config.toml
d_shared_expert = 0
activation = "swiglu"
router_score = "softmax"
balance_loss = 0.0066
norm = "rmsnorm"
tie_embeddings = false
lr = 0.00172
beta1 = 0.9
dataset = "wikipedia_en"
Below are experts of layer 2 (counted from 0) of a mixture-of-experts language model. Rows are named down (a neuron's output weights, with its number) and show model dimensions 64-127. Each number is 200 + 20 x the weight over its row's rms, rounded and kept within 0 to 999.
Before each expert's rows: "comes before" lists some tokens at least twice as common just after its tokens as in all text. This comes from a sample of Wikipedia text that the model never trained on. Tokens count by the router's weight.

# expert 13
comes before: " | ", " |", ")", "–", "\n\n", "."
down10,185,197,188,196,203,176,208,178,217,228,164,212,209,202,215,192,191,193,188,196,233,181,192,223,202,223,198,168,213,225,220,209,209,191,194,249,166,185,172,209,206,207,234,183,197,189,229,205,187,200,196,203,178,226,211,240,215,191,168,213,200,197,203,194
down11,196,176,199,208,170,208,182,222,223,228,201,206,159,191,175,202,171,183,167,211,190,185,235,176,207,243,214,228,197,190,245,219,206,222,225,181,174,183,190,225,211,206,180,220,203,178,250,173,207,176,206,199,175,170,200,208,182,197,188,161,215,229,190,174
down12,219,220,188,184,205,193,203,161,207,188,261,180,257,203,205,186,209,215,165,218,218,188,177,214,214,211,209,202,202,211,200,177,209,185,201,186,180,199,196,204,200,200,187,203,199,153,220,198,186,189,206,201,237,199,221,182,220,230,187,188,197,205,208,202
down13,157,181,198,189,202,215,192,239,175,234,240,173,198,204,205,192,173,225,217,210,216,199,226,206,208,221,210,194,229,200,190,201,175,210,216,203,210,219,178,228,178,213,165,202,200,179,208,190,203,195,212,187,176,234,191,216,208,211,208,192,205,213,220,172
down14,245,225,185,199,229,221,176,203,208,180,202,193,215,191,200,182,192,233,191,222,196,204,212,204,197,171,191,196,223,198,222,199,187,203,193,205,201,251,210,176,194,236,223,218,198,165,195,208,194,202,218,220,210,217,216,156,208,217,218,209,205,179,209,177
down15,179,204,181,203,185,182,188,215,225,235,223,187,215,223,189,188,206,198,223,210,214,186,202,208,244,186,177,183,189,208,207,178,198,196,199,218,189,203,208,202,208,197,163,219,191,196,233,231,213,238,222,217,187,210,205,228,198,188,178,216,222,209,200,194
down16,171,223,189,211,197,202,180,201,180,194,204,173,167,179,208,205,228,219,184,197,172,202,208,235,192,194,208,166,173,236,195,201,168,216,166,204,201,210,187,198,210,178,188,220,200,186,192,191,198,243,221,206,215,199,225,212,190,204,183,205,202,186,222,174
down17,219,204,187,159,192,204,212,218,174,180,188,195,208,195,207,210,215,209,226,210,208,201,222,203,199,185,217,224,247,194,217,186,164,219,184,196,183,249,188,175,203,193,165,212,234,172,189,184,213,209,242,165,204,207,185,233,207,227,194,192,216,198,233,190
down18,197,193,178,199,226,199,201,182,206,192,210,176,206,218,198,236,210,196,179,190,203,189,187,168,166,231,199,199,199,232,179,205,232,192,193,195,201,197,153,229,209,179,227,174,183,190,203,184,192,191,158,225,192,231,194,189,217,188,216,203,178,187,176,180
down19,231,221,184,209,200,189,178,182,198,177,217,173,191,238,236,231,198,186,210,194,186,215,182,172,193,208,202,178,209,222,175,177,224,207,200,211,194,172,201,218,218,204,179,233,186,210,203,221,216,213,207,225,248,206,189,185,183,200,200,197,186,215,194,221
down20,235,212,186,225,202,185,194,197,195,210,211,184,207,213,216,203,222,214,177,218,195,195,203,205,200,187,213,213,198,180,186,202,216,212,186,175,178,216,188,199,207,182,177,189,214,184,174,180,214,181,213,190,192,227,232,155,191,205,195,194,205,187,186,233
down21,193,227,188,178,187,239,213,235,198,188,201,216,198,231,203,173,235,236,196,190,196,182,208,160,190,196,196,214,229,175,165,208,185,188,197,197,195,191,197,197,193,190,174,223,186,190,190,168,207,189,221,204,246,198,213,214,203,210,209,226,157,174,191,160
down22,187,169,179,184,205,190,200,212,165,236,199,176,185,197,240,218,226,232,201,206,187,225,146,231,173,179,187,195,176,150,209,167,196,192,216,222,231,195,190,198,192,236,208,170,185,214,210,230,183,185,197,234,210,197,211,216,206,190,185,173,191,208,195,145
down23,190,215,178,209,209,185,210,212,193,214,184,220,207,183,172,199,213,211,184,211,175,190,197,163,200,198,202,214,175,201,184,186,212,210,206,209,222,164,213,182,174,175,197,201,217,236,246,201,214,216,190,171,208,183,221,173,171,213,220,195,214,181,208,201
down24,238,209,200,213,222,181,203,206,228,187,210,195,198,191,201,197,175,222,182,185,219,175,212,186,190,151,190,205,213,246,193,214,205,203,179,205,222,188,219,186,206,223,210,175,199,133,195,217,188,205,202,185,170,209,217,170,179,198,187,233,211,182,181,181
down25,231,194,196,200,239,187,229,195,197,173,235,182,205,210,201,202,182,212,202,185,216,192,160,212,209,183,201,193,205,209,208,186,202,202,215,201,230,215,207,227,210,178,145,193,176,211,155,166,215,209,201,195,226,207,209,176,202,195,176,179,185,203,214,217
down26,190,209,165,242,212,174,213,184,171,190,195,187,198,203,191,230,228,180,193,204,200,206,164,194,230,180,184,239,197,156,202,196,196,174,215,185,178,200,219,200,206,195,217,232,195,189,185,203,200,223,210,198,220,227,187,213,172,209,205,194,191,210,212,204
down27,217,182,192,188,213,215,202,234,196,233,207,195,190,217,187,188,204,208,241,195,210,195,217,185,207,210,177,190,222,198,176,189,186,144,201,200,194,195,204,198,238,207,201,206,204,182,189,187,190,189,197,216,192,213,207,181,190,204,176,200,201,217,216,171
down28,161,182,219,208,194,212,211,209,193,186,191,173,191,176,188,213,197,187,257,171,166,240,205,211,221,220,214,227,188,191,193,185,213,205,198,172,186,200,208,201,211,180,238,231,181,219,152,191,215,196,193,223,235,233,174,204,235,169,190,178,231,212,180,229
down29,214,196,192,188,203,238,190,218,176,211,177,224,197,191,179,172,218,211,181,211,228,190,204,198,187,184,230,176,142,221,179,183,172,168,206,173,196,169,210,209,185,204,202,260,212,218,179,236,199,193,231,201,189,231,197,198,225,182,188,201,196,167,204,197
down30,193,167,187,191,194,225,195,202,180,183,206,187,209,205,196,193,170,216,199,167,229,191,210,196,215,209,201,190,214,209,181,205,182,158,223,228,183,185,200,211,217,192,192,236,190,187,218,196,191,206,197,200,192,230,209,176,205,231,231,226,201,227,185,175
down31,195,200,195,206,208,195,194,175,236,185,226,187,196,161,202,183,204,189,206,211,191,191,199,200,223,203,195,176,195,175,209,183,216,194,207,201,174,217,173,193,245,236,201,182,216,211,184,168,210,191,205,240,186,205,186,200,234,197,187,180,202,180,168,222
down32,180,237,177,174,190,225,205,211,150,173,149,187,164,232,212,207,195,196,171,176,202,240,208,218,177,191,196,171,245,196,185,173,191,218,205,193,241,188,198,189,201,201,230,165,214,209,201,211,147,197,187,187,185,194,195,214,223,224,185,208,181,207,219,207
down33,202,238,193,208,207,210,180,192,186,201,162,232,178,215,176,186,222,236,156,214,209,197,221,193,208,196,180,202,198,199,214,187,213,203,164,189,191,222,202,190,223,197,206,185,217,178,205,180,187,225,204,180,208,201,163,216,171,218,195,206,189,190,191,231
down34,222,199,210,214,231,190,205,212,209,176,197,170,234,180,203,199,208,219,227,164,208,217,227,187,215,164,211,219,199,218,231,204,225,212,212,191,199,246,218,190,221,183,211,211,203,206,179,174,227,214,183,185,201,178,193,158,196,225,200,202,157,217,183,213
down35,217,224,185,223,200,192,191,181,185,169,243,201,213,212,185,175,236,205,204,217,198,196,218,186,218,214,216,233,211,147,215,232,188,212,185,169,172,193,212,207,191,162,175,206,206,192,183,183,180,219,192,213,193,178,161,178,183,204,232,209,205,228,173,215

# expert 15
comes before: "1", "2", "0", "3", "4", "6"
down10,176,214,222,204,225,152,159,195,186,196,200,169,214,215,232,193,213,199,189,245,218,197,201,202,220,193,158,191,203,215,214,214,198,179,196,213,202,186,172,214,162,233,184,178,212,219,174,215,195,249,171,202,191,187,194,201,227,197,202,228,206,174,213,186
down11,225,184,216,212,180,191,208,230,190,153,211,199,198,165,183,191,183,180,205,168,162,199,207,225,209,163,199,171,214,195,176,192,165,231,198,200,213,199,205,175,206,207,208,206,183,199,186,175,226,218,235,202,206,190,209,199,219,193,182,200,182,190,214,220
down12,222,198,212,203,200,207,189,237,212,213,203,215,202,207,220,246,182,212,201,183,197,222,199,167,216,189,206,194,193,205,194,227,187,211,188,210,193,210,201,231,183,226,222,216,182,188,197,205,200,195,235,201,197,206,190,200,191,199,199,211,196,223,178,177
down13,139,225,174,194,208,207,204,178,231,177,177,179,179,206,184,200,210,221,175,182,172,203,200,183,194,202,219,220,224,186,172,212,175,169,173,222,198,194,194,197,206,199,188,177,206,167,205,185,193,202,210,179,184,211,189,200,210,215,202,209,199,183,190,203
down14,206,206,176,214,202,219,208,213,215,210,191,153,202,200,203,199,192,188,198,200,200,188,182,193,216,208,197,233,159,220,170,184,243,198,207,160,205,189,185,211,198,214,192,182,212,203,167,211,229,238,217,212,163,212,166,168,181,233,190,198,181,202,225,219
down15,224,166,203,203,200,160,215,178,187,184,165,203,212,152,159,175,203,193,188,208,216,204,201,215,180,195,216,167,210,194,194,197,223,194,230,191,227,213,189,202,199,177,180,159,219,169,209,185,205,196,197,169,217,185,206,223,198,143,198,186,230,206,206,195
down16,224,198,202,188,207,198,211,206,190,242,206,180,214,192,182,175,204,145,196,195,221,183,239,181,198,174,212,181,194,252,199,201,196,173,205,176,203,192,186,181,189,210,179,211,245,233,190,184,157,224,205,201,192,189,203,173,181,243,215,222,166,190,184,223
down17,228,195,206,215,202,200,196,208,179,190,168,209,200,221,197,191,209,194,233,207,178,216,210,170,183,222,188,213,192,203,189,226,181,205,209,208,180,182,211,172,174,160,214,185,178,219,211,195,217,184,173,217,199,198,220,223,194,199,160,209,193,157,192,169
down18,198,204,202,195,228,210,192,203,242,214,228,164,186,191,182,154,173,185,185,201,154,223,194,180,211,201,196,208,212,183,201,167,195,200,215,183,182,201,212,201,194,196,204,228,188,177,185,165,192,209,153,221,186,168,195,198,197,237,230,252,186,192,200,200
down19,202,183,216,180,162,188,213,189,184,188,174,197,171,204,221,192,200,187,195,228,183,194,201,215,223,187,222,164,218,181,223,194,220,235,199,222,215,212,180,171,151,181,185,166,186,179,210,201,205,185,215,231,196,212,234,239,200,205,212,198,191,206,232,220
down20,179,178,196,186,211,175,214,215,176,211,197,185,215,184,201,213,192,184,178,206,216,197,178,167,220,204,245,223,169,192,198,196,203,201,221,159,185,202,199,204,191,236,186,190,194,197,175,196,220,219,196,193,184,239,234,155,193,212,187,185,192,204,222,226
down21,216,196,193,171,191,161,200,162,188,194,202,214,166,189,186,207,154,233,211,200,219,210,224,153,236,190,221,220,215,191,198,177,243,185,243,213,189,199,182,190,187,213,201,169,216,226,209,220,231,183,234,203,185,160,190,194,156,180,186,231,216,198,212,195
down22,233,210,169,189,195,194,197,157,198,217,222,198,168,208,233,228,169,190,181,222,177,179,189,216,209,202,203,209,193,229,237,207,221,190,158,227,242,216,180,188,200,209,203,194,224,207,192,182,184,174,226,195,172,165,202,177,208,186,194,207,255,212,211,178
down23,194,191,199,222,187,246,228,204,205,213,199,205,205,173,211,191,206,209,183,219,196,213,144,185,217,236,178,215,210,193,184,184,236,171,214,192,236,205,240,175,204,225,223,196,181,166,231,162,197,197,207,173,174,187,216,209,191,186,187,184,208,168,184,234
down24,188,211,242,215,204,200,187,242,172,210,223,258,228,205,192,228,192,209,148,172,167,198,209,220,216,216,222,199,213,175,240,140,200,153,196,209,187,178,207,140,187,192,214,179,177,208,198,197,215,215,199,208,178,201,182,198,201,200,234,179,210,198,209,210
down25,218,180,206,198,190,195,209,189,206,233,188,202,205,189,192,208,228,191,219,237,218,217,215,198,209,174,203,194,188,173,240,201,172,224,163,218,216,210,228,204,217,179,243,174,210,176,201,190,196,168,229,177,238,203,204,229,172,182,208,195,226,202,208,219
down26,187,182,189,184,208,221,203,205,189,187,205,189,177,189,189,194,200,187,186,177,199,229,213,215,185,222,205,212,197,193,209,234,193,204,221,206,216,207,221,209,229,178,210,193,209,218,173,176,221,207,221,209,201,215,239,208,205,237,186,230,168,195,178,165
down27,189,185,197,232,216,209,172,200,190,218,203,221,195,217,188,162,191,206,214,161,214,217,182,188,215,182,194,182,212,239,220,209,199,191,213,211,234,207,192,197,216,189,171,205,222,208,212,171,198,239,160,184,222,185,194,209,193,201,168,199,203,227,190,180
down28,197,207,167,213,193,196,224,192,192,215,206,189,209,178,178,200,189,194,175,206,184,236,187,223,207,190,239,196,152,191,201,203,205,197,208,206,224,223,189,169,232,213,211,176,190,224,188,192,202,236,207,180,192,232,152,190,156,218,202,223,158,177,181,219
down29,228,213,232,187,207,213,202,235,190,175,178,178,194,187,189,161,193,227,211,209,200,212,201,230,169,213,177,194,241,171,211,206,233,193,182,225,233,213,230,184,238,166,200,205,204,178,234,177,169,180,205,195,180,195,203,234,224,222,229,197,187,194,186,160
down30,183,180,200,242,196,188,205,196,195,164,220,170,202,208,203,184,224,191,211,184,216,221,201,185,232,188,167,217,206,189,176,187,195,211,206,182,160,182,208,163,199,215,176,196,222,208,207,216,176,230,154,183,194,211,200,222,203,203,201,244,191,189,226,241
down31,175,206,177,173,174,203,191,221,217,222,164,209,212,217,214,224,187,165,240,222,219,191,188,197,181,224,188,223,173,158,258,164,207,179,172,239,182,177,191,198,181,190,195,208,210,183,175,232,203,195,204,190,198,249,226,191,158,166,205,191,194,250,207,223
down32,218,213,173,199,229,234,152,211,204,204,243,201,204,235,177,226,166,206,208,216,209,204,178,197,214,215,217,188,219,164,206,204,204,202,229,209,242,212,186,161,187,206,203,201,192,216,213,195,237,191,202,157,231,209,222,203,226,192,154,190,224,209,145,219
down33,168,217,187,225,198,207,224,223,219,158,218,206,198,190,234,218,197,183,215,199,175,221,215,218,247,172,209,199,167,174,200,175,213,206,198,200,181,221,200,205,229,201,204,231,194,190,202,156,221,229,203,176,183,192,206,180,230,183,202,220,200,203,185,232
down34,215,205,190,229,192,175,206,194,198,206,207,185,208,189,190,191,192,213,189,180,219,207,200,195,210,164,212,196,213,197,207,256,183,206,205,214,208,205,188,193,217,200,196,212,201,221,201,204,208,195,205,187,201,210,222,180,201,227,212,231,205,194,222,190
down35,195,187,186,218,182,219,184,195,210,196,204,197,194,195,202,217,201,187,222,197,226,221,227,176,207,168,242,194,157,220,218,229,182,214,206,208,226,225,206,203,196,218,190,198,194,184,175,186,219,204,237,211,246,171,200,219,196,201,166,174,229,199,193,203

# expert 8
comes before: " | ", ".", "–", ", ", ",", " |"
down10,202,204,230,150,226,214,206,210,201,243,173,217,220,245,213,222,214,208,194,237,179,208,177,187,232,198,183,204,195,166,209,206,212,218,214,216,208,180,188,193,160,202,176,207,228,183,203,195,215,185,203,186,184,207,182,212,167,170,191,165,199,206,220,197
down11,222,194,222,201,172,183,226,196,223,205,209,193,202,203,190,209,199,211,221,220,188,178,199,189,170,194,180,243,201,192,183,181,175,204,182,237,167,154,210,210,213,194,223,203,184,192,209,225,214,166,160,210,224,175,209,214,215,187,206,187,225,165,207,214
down12,227,169,217,205,197,200,221,184,191,192,238,210,193,206,170,207,204,179,199,198,204,205,203,192,218,168,210,181,211,205,186,221,184,223,198,217,210,217,174,216,190,175,215,217,183,190,227,208,194,220,180,181,186,158,212,198,203,186,216,232,179,216,197,240
down13,197,252,195,201,194,216,180,215,203,242,211,189,195,229,216,208,173,201,194,212,180,178,219,204,166,208,162,190,184,218,201,196,225,218,228,196,183,207,221,191,189,206,191,231,199,212,178,215,193,209,206,190,186,197,196,193,214,226,199,201,217,233,208,200
down14,194,185,181,228,201,210,231,176,190,187,187,197,196,202,235,198,208,215,190,182,239,221,193,212,187,215,193,195,223,207,190,173,204,223,222,183,193,210,206,200,176,204,211,197,207,189,212,199,199,193,191,171,188,183,214,183,176,239,190,194,185,178,229,183
down15,194,252,183,221,208,213,190,169,185,239,208,180,183,205,184,209,203,164,194,196,224,203,193,194,206,193,194,242,164,205,195,199,202,188,214,226,206,167,231,148,226,208,206,214,204,220,245,249,201,234,208,180,213,216,178,212,193,194,181,193,247,203,181,202
down16,194,208,209,192,227,249,252,200,186,204,176,137,161,173,203,212,186,184,192,202,216,176,234,193,191,186,170,164,167,186,210,171,185,188,209,177,194,214,208,205,189,210,193,185,209,210,176,190,211,198,215,186,204,201,215,198,207,221,210,186,205,188,228,244
down17,199,201,205,205,182,212,230,218,173,211,197,203,198,205,225,208,196,203,206,212,206,230,184,195,243,173,192,233,214,210,200,195,180,205,184,218,252,205,235,192,209,177,162,207,231,158,185,172,176,198,187,212,172,225,178,203,168,247,198,195,215,184,220,203
down18,221,198,168,184,218,231,171,182,210,179,202,187,169,201,222,150,206,228,192,188,174,209,175,199,188,182,168,194,201,233,205,197,208,203,166,194,207,178,212,228,212,222,206,204,184,199,187,197,166,219,213,200,193,182,196,205,189,186,210,214,193,208,216,219
down19,226,230,210,205,204,229,221,198,178,217,203,147,166,199,199,187,200,209,169,196,198,199,217,221,181,227,205,179,192,170,188,202,211,215,196,215,196,210,172,189,169,199,227,192,205,211,178,232,203,184,200,222,198,212,195,187,197,185,189,175,203,247,199,197
down20,172,218,177,218,208,212,218,199,201,199,180,245,190,190,200,197,185,178,180,227,235,187,221,191,197,190,198,210,194,216,191,218,187,198,204,180,202,215,195,217,195,169,213,191,200,161,190,236,171,135,217,161,166,229,209,215,207,193,197,246,239,183,176,217
down21,220,178,182,187,188,212,196,210,184,185,195,209,200,244,222,166,205,200,198,179,175,222,209,192,215,171,202,224,219,196,207,203,217,202,188,188,191,229,168,201,161,213,184,186,212,203,184,220,189,147,181,158,206,213,207,208,181,210,208,217,212,196,211,241
down22,182,208,163,196,202,189,220,183,185,190,189,174,226,231,172,205,233,203,194,195,166,185,175,237,193,220,203,197,230,172,208,218,225,186,198,212,184,175,185,197,194,197,201,208,200,182,171,192,173,189,220,192,215,251,216,191,204,202,177,200,182,217,191,191
down23,190,235,212,202,200,186,191,207,198,191,184,207,211,199,187,199,210,239,166,200,196,197,202,178,222,164,196,201,228,214,200,184,203,187,189,203,234,209,240,207,175,192,206,225,189,173,198,203,177,232,185,230,233,172,197,183,213,216,214,214,205,168,187,202
down24,216,194,183,179,180,203,179,214,189,220,146,207,208,212,193,195,195,186,188,197,223,204,188,166,199,212,213,204,193,214,211,184,180,221,206,245,210,212,208,203,171,196,220,189,195,196,205,200,183,194,230,197,219,225,169,202,211,222,201,184,231,189,197,200
down25,176,208,199,201,200,207,196,203,175,195,177,180,190,232,207,203,192,205,178,171,210,200,184,194,175,212,226,194,202,219,200,171,223,212,206,232,174,206,196,220,205,220,211,206,217,208,181,180,176,225,241,187,251,231,208,191,213,209,184,198,217,212,205,176
down26,215,190,212,215,245,185,188,191,219,199,212,197,179,233,204,238,172,199,185,195,200,207,220,217,225,219,189,235,187,203,211,206,195,186,183,185,161,196,206,196,200,231,245,198,214,192,179,197,173,194,154,188,200,196,223,256,216,191,191,199,204,179,191,203
down27,197,204,199,209,179,204,216,163,193,168,185,183,181,191,186,188,214,172,169,163,186,229,204,202,200,181,223,188,186,199,172,210,198,212,183,220,221,218,209,202,226,171,199,217,219,194,220,211,168,202,192,216,193,182,181,173,221,223,197,228,206,209,207,213
down28,217,196,184,176,189,193,161,200,228,240,201,237,184,206,209,207,184,208,208,212,219,164,192,180,171,236,211,196,175,179,218,217,193,197,237,198,179,197,176,182,204,219,195,183,187,207,197,209,200,185,196,205,173,228,190,189,188,225,180,177,185,212,188,190
down29,231,176,167,222,213,205,182,190,214,173,202,203,230,220,223,190,215,168,217,205,201,198,197,198,170,224,156,205,175,209,225,173,201,192,212,186,231,171,220,176,201,209,220,191,223,164,198,238,205,179,202,220,194,211,220,212,230,229,187,244,212,172,180,217
down30,226,185,212,210,236,158,214,194,190,181,202,192,179,245,213,203,173,175,214,174,177,194,195,195,216,196,205,189,174,173,181,223,230,207,188,201,225,196,169,203,174,193,172,220,223,193,222,187,183,191,211,160,232,146,199,203,195,221,191,171,219,175,245,232
down31,215,187,197,175,193,201,191,189,203,180,206,184,180,181,225,206,196,193,209,202,222,236,173,181,196,217,190,184,226,190,188,194,214,182,169,173,209,202,181,191,191,229,197,189,162,233,233,202,204,200,182,196,257,257,243,185,171,191,186,209,215,215,175,210
down32,223,198,208,202,209,159,221,197,220,189,175,238,207,204,199,199,227,219,196,207,183,196,191,190,223,195,202,221,211,171,186,186,218,229,159,216,181,203,211,235,237,213,188,219,190,208,197,221,179,222,187,225,203,164,173,205,197,174,197,183,217,197,206,218
down33,211,197,182,223,171,196,196,238,192,216,224,173,199,171,167,226,198,235,206,195,198,178,164,227,151,180,201,162,232,202,215,191,163,183,176,206,187,220,207,168,204,180,181,204,197,194,223,216,195,216,173,209,202,191,188,195,169,222,199,208,210,172,214,210
down34,205,216,214,190,188,207,202,185,183,224,198,185,185,186,182,176,165,210,185,186,157,198,208,200,237,218,230,187,220,181,187,208,211,201,193,192,191,219,168,201,182,193,209,209,182,234,197,176,219,217,197,188,199,164,179,208,181,217,201,205,218,227,211,210
down35,195,189,192,184,217,255,178,170,235,188,204,217,198,220,205,184,140,204,220,163,176,217,223,195,224,202,204,183,186,192,187,219,219,197,206,163,183,193,215,179,209,195,199,213,227,170,202,187,246,228,206,196,235,175,228,183,223,204,200,208,193,240,206,169

# expert 3
comes before: "\n", "\n\n", "==", " ==", "===", ": "
down10,218,192,227,193,202,222,193,216,209,202,162,230,203,187,201,269,211,199,196,209,200,177,207,175,224,206,228,220,191,161,220,225,216,200,185,225,188,184,212,198,157,207,194,202,175,193,172,220,180,207,204,185,205,217,189,211,213,205,178,193,212,234,199,201
down11,211,193,201,196,238,219,206,158,202,202,220,222,209,175,142,206,197,183,170,188,201,212,234,202,194,145,193,248,176,211,206,202,176,172,204,225,207,189,216,184,220,162,191,188,210,199,222,173,198,221,232,202,198,175,223,190,173,195,181,240,218,191,214,186
down12,199,205,195,222,228,183,171,184,192,227,207,186,197,169,170,174,187,215,222,179,201,189,194,188,180,196,214,205,213,227,213,219,211,222,191,192,206,216,185,233,195,243,183,203,199,211,213,207,182,221,195,227,161,217,200,209,167,211,186,226,211,180,217,164
down13,219,191,199,172,229,193,212,227,183,203,211,194,211,155,188,163,219,196,177,205,183,184,168,221,185,201,173,217,241,169,197,215,201,177,204,230,209,195,184,206,197,218,192,195,196,221,180,179,188,182,199,217,206,221,168,197,198,182,209,202,232,228,222,217
down14,231,187,218,208,190,168,208,202,187,203,230,169,226,203,223,200,212,195,215,200,183,235,172,207,221,193,204,202,211,204,200,203,181,182,196,201,206,220,202,228,209,201,157,213,171,202,221,196,171,199,212,180,198,199,189,218,169,193,174,188,183,192,210,180
down15,233,190,193,205,201,182,174,180,202,201,186,215,230,178,186,224,219,196,198,200,174,186,162,177,198,228,184,223,221,196,208,197,183,180,187,226,185,225,195,227,194,194,230,185,236,201,222,228,198,186,167,173,217,191,170,191,199,185,174,187,182,170,164,221
down16,202,223,221,191,167,216,181,215,235,195,192,220,183,172,199,191,174,266,225,153,186,220,191,202,205,202,201,208,188,220,200,200,214,210,186,194,195,230,198,201,215,216,205,176,207,221,197,167,209,225,227,216,173,217,162,199,211,175,205,198,194,211,193,207
down17,216,176,183,216,173,199,210,237,174,187,207,190,198,176,205,207,196,202,209,224,174,220,225,235,186,186,180,203,183,184,202,207,225,215,196,208,213,208,192,172,211,192,192,248,189,186,201,168,179,217,167,171,157,177,206,176,169,206,219,229,211,196,210,205
down18,200,209,220,201,232,202,186,199,211,193,171,208,202,186,208,200,203,192,221,214,225,192,177,185,211,237,198,203,188,202,185,173,206,215,208,162,166,200,164,197,201,177,212,172,184,186,146,204,205,205,205,182,204,227,175,183,212,219,235,251,183,216,198,214
down19,213,199,209,213,211,208,177,216,199,169,178,203,205,219,211,161,203,199,235,206,199,202,201,189,221,193,200,211,171,194,234,188,214,201,187,200,168,180,205,168,198,191,185,213,226,193,152,196,232,180,205,182,246,202,216,202,222,206,209,196,211,199,203,205
down20,179,214,198,240,201,156,250,158,200,197,188,177,210,166,210,204,191,192,223,175,163,205,193,216,181,207,195,184,195,172,190,207,226,190,153,199,207,185,216,199,198,206,184,198,176,204,220,200,201,215,191,181,197,213,189,163,173,208,202,181,215,167,202,196
down21,205,207,223,207,169,206,215,220,192,184,200,233,193,198,209,176,227,180,176,203,161,171,169,181,207,242,224,209,194,218,207,222,215,205,189,161,175,205,199,245,191,222,212,191,196,209,170,181,218,205,212,218,211,162,209,196,188,201,203,181,193,226,230,216
down22,198,225,185,218,194,230,203,222,199,193,203,198,203,227,212,178,228,218,217,197,217,188,178,202,185,209,204,197,217,199,224,193,201,159,217,187,234,217,217,204,191,204,188,190,207,201,223,198,190,212,223,190,212,122,175,214,204,236,198,208,212,173,209,197
down23,241,181,174,209,216,172,172,207,221,165,228,192,217,199,195,207,221,183,202,226,202,217,236,171,203,164,198,243,230,218,193,205,240,200,188,221,191,177,222,211,191,165,161,216,219,203,211,173,176,202,214,205,228,177,198,210,237,204,165,218,215,159,220,185
down24,187,204,213,190,183,201,174,186,194,190,215,220,175,199,203,214,179,197,198,195,218,214,222,203,183,205,196,187,206,201,165,176,203,181,178,225,195,195,193,179,201,187,210,193,200,206,227,214,202,209,198,184,188,241,166,173,181,175,198,193,230,227,188,155
down25,241,231,195,177,184,197,228,213,200,179,200,204,204,198,160,209,191,215,176,194,179,207,173,236,228,214,180,226,211,196,216,220,210,227,197,189,244,221,196,201,193,179,198,190,172,149,191,164,190,211,214,205,183,196,219,199,197,215,212,219,180,166,207,209
down26,202,206,217,205,231,223,187,203,197,228,196,212,230,206,201,182,185,197,192,250,205,193,210,195,193,221,230,235,196,187,192,159,179,209,212,194,157,189,202,199,183,229,190,218,234,202,173,206,189,184,187,184,178,203,211,222,211,192,207,189,197,208,198,190
down27,189,214,209,185,178,180,194,167,173,251,198,172,207,194,200,186,214,224,174,198,172,209,216,188,197,160,235,181,196,239,177,219,171,202,213,213,202,175,235,175,224,209,196,232,214,215,194,190,169,190,207,192,192,220,177,198,193,173,226,218,219,221,199,177
down28,200,231,166,182,196,184,184,181,206,236,177,191,203,198,218,205,198,227,197,213,200,225,198,189,220,205,234,171,176,224,184,223,186,174,223,196,199,201,198,197,194,201,183,182,209,167,216,213,146,219,173,181,196,225,219,203,208,231,208,213,198,209,207,207
down29,192,184,195,201,160,211,181,205,222,210,210,207,200,236,194,191,184,217,182,185,192,171,206,191,174,183,169,190,202,233,180,225,190,206,190,240,224,160,184,191,202,193,169,209,213,201,198,212,203,190,155,224,174,178,204,205,201,194,206,190,256,202,198,183
down30,203,207,191,212,184,224,177,180,233,191,221,199,197,234,184,176,183,178,232,173,221,193,220,203,205,196,180,227,227,170,191,195,193,203,214,201,205,194,197,165,187,187,160,152,223,222,201,202,182,164,254,186,218,234,180,236,196,177,228,187,220,180,185,212
down31,190,210,184,223,187,200,206,211,183,215,214,202,232,207,212,203,190,207,183,220,203,200,182,183,198,219,207,196,238,201,169,235,212,206,199,179,173,169,187,232,212,250,179,183,198,178,210,173,152,194,194,206,213,185,224,235,189,208,183,191,195,201,182,176
down32,215,195,212,214,189,227,198,166,192,230,200,225,191,202,178,251,198,217,211,195,194,192,210,179,226,202,208,187,178,200,203,160,198,183,213,199,204,220,192,189,202,202,200,208,237,239,184,197,204,202,222,230,194,183,189,173,209,215,177,178,156,204,212,205
down33,214,199,183,196,216,215,194,151,217,219,229,198,188,192,199,181,206,225,216,221,194,199,226,206,147,175,182,184,175,190,184,215,236,193,193,163,226,186,203,218,188,192,236,218,146,207,171,194,199,205,211,234,225,186,221,213,181,242,232,178,186,195,195,226
down34,204,195,206,192,189,177,211,189,194,198,244,156,192,212,144,202,230,184,177,192,218,200,171,204,183,203,196,211,224,162,216,236,204,207,216,220,205,203,187,209,192,158,206,241,183,165,193,194,160,188,227,177,230,153,199,237,191,223,238,229,240,151,208,193
down35,197,203,180,187,211,195,164,224,224,215,184,215,186,254,200,198,172,199,196,187,222,208,221,213,208,192,177,187,194,198,226,195,167,217,165,164,235,209,192,202,187,182,216,251,159,175,246,200,153,171,201,199,220,230,201,227,176,219,205,250,212,177,161,186